Weights of a small mixture-of-experts language model, trained from scratch on English Wikipedia.
Experts: 96 squared ReLU neurons an expert, 6 picks a token.
Training: a variant of Muon for the experts, 586M tokens, 8938 steps.
Below are experts of layer 5 (counted from 0) of a mixture-of-experts language model. Rows are named router (the router's row for the expert), up (a neuron's input weights, with its number) and show model dimensions 0-223. Each number is 128 + 24 x the weight over its row's rms, rounded and kept within 0 to 255.
After each expert's rows: a language model's description of what the expert responds to. This comes from a sample of Wikipedia text that the model never trained on.

# expert 39
router [124 124 122 133 135 142 168  86 114 147 129 106 154 116 159  69 189 132 138 148 152  88 150 119 168 160 115 137 137 128 103 139 127 135 140 113 126 133 150  91 145 137 113 165 122 121 122  80  84 146 102 104 133  84 127 112 141 166 128 113  84 173 125 145 107 110 125 178 148 153 117 157 101 146 160 153 104 101 143 141 139 135 174 123 149 134 117 143 100 149 105 147 131  59 134 140 130 126  91 119  96 100 160 112 107 148 122 114 125 129 134 121 171 115 131 141 167  90 124 119 140 161 124 190 134 122 107 155  97 108 176 162 121 108 118 148 117 121 145 128 128 126 130 119 157  91 121  99 137 116 113 104 130 112  85 147 121 111 121 164 114 123 192 140 110  97 132 103  93 147 124  73 128 123 122 152 107 140 130 125 124 140 137 129 113 171 119 130 181 129 146 138 132 126 144 110 164 170 143 174 114 122 140 146 161 112 134  92 165 156 135  82 108 134 149 132 116 178 122 162 125  86 129 146]
up0 [140 129 124 170 106 122 168 171 147 121 151 118 145 150  74  90 123 137  93  88 129 154 158 108 120 122 101 132 158 128  86 118 152 128 140 108 173 161  98 123 176  87 176 143 147  94 145 126 117 116 115  96 177 116 148 133 166 126  91 116 115 149 116  95 130 111 120 153 117 104  94 106 116 117 138 113 144 127 129 102 144 167 176 118 160  83 114 165 160 132  70 136 158 129 115 128 164 113  94 136 132 150 143 120 116 167  93 125 121 115 130 126 122 123 118 112 113 112 127 114 108 128 108 127 142 140 153 144 107 123 142 152 142 107 113 131 106 101 182 133 146 126 133 103 137 129 181 138 130 157 159  93  85 104 105 127 126 142 128 192 101 127 185 127 115  92 121 105 118 125 117  88  72 128  94 180 128 119 120 151  87 176 133 151 125 119 128 105 131 133 139 109 151 147 130 120 131 135 111 113 134 125 128 102 107 109 133 111 191 165 145 113 114 139 143  97 136 148 165  85 126 110 111 120]
Description: T-ending word pieces. Pieces ending in t or st and word starts like cont, att, ret, eff, such as shif|t, ob|t|ained, Massachuset|ts.

# expert 23
router [118 114 170 162 127 146 144 134 177 119 136 142 160 125 179 136 139 110 153 173 141 142 111 108 128 171 117 133  79 115 121 114 109 130  58 127 163 121  98 122 115 113 122 144 145 110 104 134 158 123 135 143 109  91 146 117 117 134 128 157 132 142 123  80 132 143 142 161 137 128  96 126 116 125 109 108  73 125 151 105 120 102 106 131 103 123 111 135 102 148 148  89 119  96 105 127 110 172 137  50 117 165 116  67 148 138 101 112  93 127 117 112 158 136 120 105 127 129 108 157 112 173 131 163 134 107 114 149  97 134 127 135 122  81 131 120  91 159 144 127 130 158 155 120 109 105 118 124  95 133 124 137 115  96 122  98 150 102 189  93 156 114 106 144 116 132 139 116 116 133 156 151 149 157 147 110 129 146 108 132 107 139  98 114 129 119 118 133 153 120 105  90  78 122 144 123  99  79 106 151 164 134 129 177 117  96 132 180 122 130 159 122 150  73 119 159 127 136 124 174 134 105  83 107]
up0 [128 141 129  79 146  91 148 120 146 125 109 145 114 156 103 137 112 134 125  57 146 138 137 126 103 141 122 123 112 163 140 115 123 140 115 108 132 134 133 124 119 160 107 112 140  97 111 128 111  89  88 141 159 144 194 137 107 116 132 162 100 127 103 122 101 104 149 102 170  87 149 131 136  87  93 114 157 115 125 130 143  99 170 174 152 133 126 119 111 141 137 111 103 114  99 124 123 143 138 132 111  94 174 153 206 123 122 114 153 157 120 133 131 108  97 143 158 121 106 122 105  95 163  97 129 144  84 138 152 148 138 125  82 140 130 124 163 107 109 134 156 137 175 147 149 106  88 122 119 154 121 148 121 165 114 152 118 151 171 123 135 104 145 133 135 104 122 126 134 153 136 134 110  93 133  76 186 103 168 137 122 165 129 116 165 113 113 123  91 131 114 126 137 101 107 113 139  91 151 120  89 137 109 105 142 118 122 144 140 103 129 111 135 154 150 146 133 110 128  77  65 174  84 168]
Description: Lowercase word starts. First pieces of lowercase words after a space, often in music and song text, such as dist, con, occ-ur, p-ath, w-ides-pread.

# expert 18
router [161 151 136 140 146 136 118 126 157 120 121 149 129 168  88 109 139  93 144 117 125 130 109 144 111 116 152 130 117 137 148 122 140 125  80 105 124 117 122 106 145 164 101 101  93 143 135  97 116 116  93 121 134  99 103 135 156 148 127 136 140 133  41  81 141 128 118 178 117 159  91 117 132 110 100  93 129 153 206 153 141  83 106 106 120 115 138 147 131 141 146 132 163 117 128 134 124  95 110 165 147 122 134 132 159 114 128 125 125 156 164 124  82 112 111  81 113 154 191 141 109 142  69 146 134 129 140 145 107 127 162  93 173 131 109 153 137  90 150 104 116 160 164 153 135 130  99 120 173 152 124 144 133 149 168 136  80  72 120 122 105 163 107 130 124  99 127 134 110 130 133  85 105  97 151 139 107  89 124 115 155 146 131 126  78 155 140 133  98 104 125 127 169 131 103 109 106 103 130 138 133 132 129 108 111 139 133 140  92 150 122 141 149 132 143  69 122 126 120 108 134 166 114 150]
up0 [179 117 106 119 129 153 152 153 165 117  96 146 152 197 119 128 159 108 105 160 100 158  86 111 121 144 130 134 135 138 115 146 159 100 129 142 100 142 168 144 158 125 100 118 121 116 138 107 103 139 133  97 159 146  96 128 118 152 153 142 147 151  93 107 103  84  96 104 129 110 177 120 106 116  96 109 128 139 154 173 145 108 185  75 129 127 146 144 146 134 134  72  92 125 113 157 166 133 158 173 135 108 106 110 160  97 138 134 117 104 110 160 112 143 115  97 136 148 142 132 101 103 103 119 146 132  95 119 112 138 113 139 110 146 137 118 158 117 137 145 148 125 158 120 156 150 138 148 107 134 130 150 135  63 133 131 120 125 116 179 113 148 163  91 158 159 105 151 109 141 137 137 118  94 156 150 164 126 127 113  93 134 120 132 136 136 131 140 137 127 112 164 117 126  80  91  67 147 112 145 143  93 157 125 110 129 144 155 107 158 153  91 130 124 126  95 126 100 131 115  68 137 144  82]
Description: Sports infobox text. Spaces and word-start pieces in sports results, medal lists and infobox fields, such as Place of, 1st place, Umpires, standings.

# expert 6
router [132 116 167 129 137 160 132 124 187 103 153 161 158 104 161 127 145 119 170 168 134 138 109  96 120 170 117 135 118  61 130 146 100 129  93 152 144 114  94 126 107  98 111 117 149 126 129 131 150 113 135 117  94  97 146 130 104 137  85 151 146 140 165  93 109 139 134 127 129 126  98 123 119 115 115 133  72 114 129 101 123  88  91 110 121 125 103 115  93 125 137  93 146 123 111 123 135 175 134  67 117 166 114  91 134 117 130 100 124 140  98 124 153 135 119 107 123 162 118 156 135 164 140 173 157  94  91 156 106 103 148 131 130  73 126 128 103 183  97 119 103 157 150 141 124  99 140 139 101 156  94 108 132  86 121  89 152 123 160  91 154 130 111 136 132 127 106 146  83 132 164 153 147 151 146 149  95 144 111 162 101 128  85 109 132 119 137 118 143 128  99  91 106 122 146 110 120  95 113 151 149 121 169 167 117 128 133 150 101 105 129  92 128  92 104 168 122 138 129 173 138 110 111 107]
up0 [138 150 165 128 125 156 126 150 119 134 127 118 152 185 101  98 134 143 123 141 147 124 101 126  93 131 118  99 136 154  90 125 130 119 171 115 115 128 161 155 102 148 143 140 136  92 124 121 149 138 120  89 157 180 142 125 126 132 148  97 115 133  72 166 120 107  98 112 130 134 150 140 151 107 142 157 163  94 116 141 118 136 176 110 107 147 131 135 132 176 117 149 134 109 101 167 107 117 118 156 102  90 185 171 147  95 137 143 135 140 139 119 118 130 166 149 101  91 108  83  60 125 138  86 106 197 150  97 146 150 118 139 110 191 107  74 105  99 148 136 120 142 103 141 130 152 115 113 127 101 139 105 112 131 129 145  71 121 145 161  86 134 153  89 138 146 142 103 165 143 119  91  65  82 120 131 138 137 143  95 137 142 117  99 150 146 137 117 114 126 115 141 119 114  75 112 140 134 123 115 108 127  95 129 118 131 108 128 130 126 169 133 132 158 124 140 125 101 117 132 157 124 125 144]
Description: Mid-word pieces, prepositions. Middle pieces of split words (lob-by-ing, swashb-uck-ling) and short prepositions like in, by, on, of in running prose.

# expert 8
router [168  71 165 107 126 161 169 116  99 109 121 113 143 158 167 105 135 156 129 158  93  97 105 113 109 147 118 150 118 117 105 103 129 106  79 153  87 137 164 125  97 133 100 119 147 134 124 113 128 124  97  84 155 112 112 165 123 120 177  84 141 102 117 103 124 174 132  85 158  96 126 146 130 120 167 141 147 147 122 145 120 140 127  94 140 118 163 131  88 158 124 133 131 129 130 109  54 137 106 145 139 104 130 123 140 119  84 139  92 135 118 122 153 137 154 106 134 126  91 161 128 136 147 161 127 126 131 115 123 157 166 138 132 144 105 194 107  96 113  80 133 150 164 169 134  97  99 148 134 110 137 138 123 133 151 159 103 172 144 102 120 131 140 118  82 100 144  97 135 104 146 155 135 126 123 153 111 131 186 131  92 154 129 114 122 138 153 113 146 144 113 145 133 124 142 119 154 148  99 161 128 174 144 160 127 152 133  94 136 116  93 115 135  87 153 131  96 146 117 131  83 138 160 106]
up0 [ 73 146 144 171 170 136 133 122 113 120  89 157 117 118 133 135 134 117 133 110 118 137 133 143 121 111 138 132 129 137 148 126 138 112 122 128 126 153 157 169 116 134 106 103 125 157 156  96 141 116 136 138 142 122  63 149 140 167 134 106 142 156 109 105 148 123 145 119 110 107 119 169 113 109 153 135 125 164 142 116 100 151 124 102 112 124 111 159 141  91  69 141 137 169 128 134  68 122  89 116 115 121 175 140 118 177 160 154 158 161 134 138 118 147 173 139 144 146 127  73  98 138 139 130 117 152 143 128 158  77  96 143 108 111 142 161 142 109 126 131 121 130 130 119 100 117 120 157 121 153 157 114  63 161 126 159 128 114 107 141 141 113 141 129 111  77 166 114 150 143  97 112 166 106 140 165 136 150 128 117  95 135 122 182 174 158 143 112 111 150 135 148 163  80  92 131 135 123 110 150 135 129  91 126  94 136  91 120 124 134 126 125 125 108 202 139  91 104 119 134 112 114 184 159]
Description: Infinitive to, brackets. Infinitive or directional to after verbs like returned or want, plus would, will, closing brackets and table pipes after numbers.

# expert 30
router [131 118 170 130 135 161 131 122 188 103 156 165 158 113 165 126 144 118 168 170 131 143 110 100 118 172 114 142 120  62 125 148 100 128  96 146 146 119  95 125 110  92 106 122 152 123 132 133 149 119 135 118  94  99 146 125 105 134  85 149 143 140 164  94 105 138 127 128 128 121 102 125 121 117 112 129  69 117 129 103 118  85  86 112 118 129 106 116  98 128 139  93 151 124 112 125 137 171 136  69 121 166 119  92 136 115 131  95 124 137  97 122 151 136 123 108 124 158 116 155 137 168 140 174 157  94  95 158 104 102 146 131 134  79 129 131 101 185  99 117 109 158 147 142 125 100 145 141 102 156  93 107 135  89 124  91 154 128 159  94 153 133 111 138 131 131 113 147  84 136 163 149 145 150 145 149  97 148 110 167 103 128  87 103 135 121 134 118 140 128  93  84 112 123 145 103 119  89 107 148 153 126 169 162 123 122 134 151 104 103 132  94 130  94 101 169 124 136 125 168 136 104 109 106]
up0 [134 153 126 119 127 136 141 124 102 145 118 151 134 113 149  97 157 126 108  75 138 149 120 134 166 149 116 172 167  95 106 134 173  94 168 137 129 139 102 151 149  93 108 131 177 132 148 132 119 101 154 176 122 151 109 131 120 115 134 108  71 110 198 125 130 128 119 166 108 138 154 141 148 103 143 101 117 130  87  93 132 124 119 151 100 156 169 120 163 182 147 175 122 109 143 132 115 147 102 124 121 127 175 165 114 132 151 101 146 129 144 141 138 126 106 129 135 101 124  90 110 134 125 137 112 156 145 101  87 141 101 116 110 192 118 132 134 143 159 147 158 152 127 114  95 155 155  98 157 127 149 151 108 131 116 154 126 139 135 160 106 126 180 147 120 146 150 148 129 103  87  94  80 117  94 130 110 126 118 114 123  97 171 148 119 139 114 144 143 160 126 121 162 141  91 120 158 108 148 106 131 156  97 143 124 135 169 121 126 117 161 176 125 157  71 141  99 115 141  86 125 156 123 114]
Description: Line breaks and music words. Newline tokens after headings or captions, word pieces like made, thrive, ur, and words such as album, song, music.

# expert 26
router [133 118 169 129 135 161 131 119 186 101 153 165 160 109 163 129 145 118 170 169 131 141 111  99 120 171 115 137 119  62 130 149 101 129  95 148 145 118  94 125 110  95 110 122 151 125 132 132 151 117 136 118  96 100 147 125 104 135  84 149 143 141 164  94 106 139 131 129 127 123 102 125 119 116 115 132  70 116 128 103 118  87  89 109 120 128 105 115  95 129 138  93 151 123 111 124 135 171 135  69 121 166 116  90 135 116 130  98 126 140  95 121 152 136 123 108 121 161 119 154 137 168 140 176 158  96  92 156 106 102 145 130 131  75 127 130 102 181  97 117 107 156 150 142 124 100 143 141 100 157  92 106 133  87 122  91 152 126 162  92 155 132 112 138 132 129 110 146  84 133 164 151 147 150 146 149  95 146 109 165 103 128  86 107 136 119 135 119 141 130  96  88 108 122 146 104 120  92 109 151 154 126 171 163 121 123 133 150 103 103 131  95 127  92 104 168 123 139 129 170 137 108 111 106]
up9 [147  89 112 138 116 126  98 179 135 125 132 167 107 158 118 101 108 186  83 105 128  86 139 117 147 111  89  93 111 131 130 133 146 194 130 111 136  99 155 130 167 115 118 123 142 113 112 143 119 136 128 139 171 165 131  98 114 136 138 165 100 133 129 113 136 125  91 100 119 136 135 110 152 129 148 133 132 136 181 130 102 124 164 151 116 157 124 133 156 122  79 149 109  84 152 113 123  69 126 158 115  84 142 138 123 128 136 114 134 122 104 124 131 139 167 128 135 105 157 112 102 104 133 118 145 164 144 110 152 163  92 119 111 161 103 121 138 112 144 139 127 127 128 144 103 128  98 135 117 129 128 150 132 149 157 143  79 142 104 114 144 186 169 146 138 131 175 122 168 126 124 105  93 121  99 133 220 120 135 147 152 116 126 118 165 137 116 109 116 103 111 114 151 127  91 137 141 139 133 117 102 117  76 109 127 104 112 153 133 115 145 104 108 141 148  97 103 139 168  60 125  86 146  98]
Description: Word-completing pieces. Second pieces that finish a split common word, like cons-ists, but-ton, magaz-ine, unfavor-able, plus whole nouns such as book and album.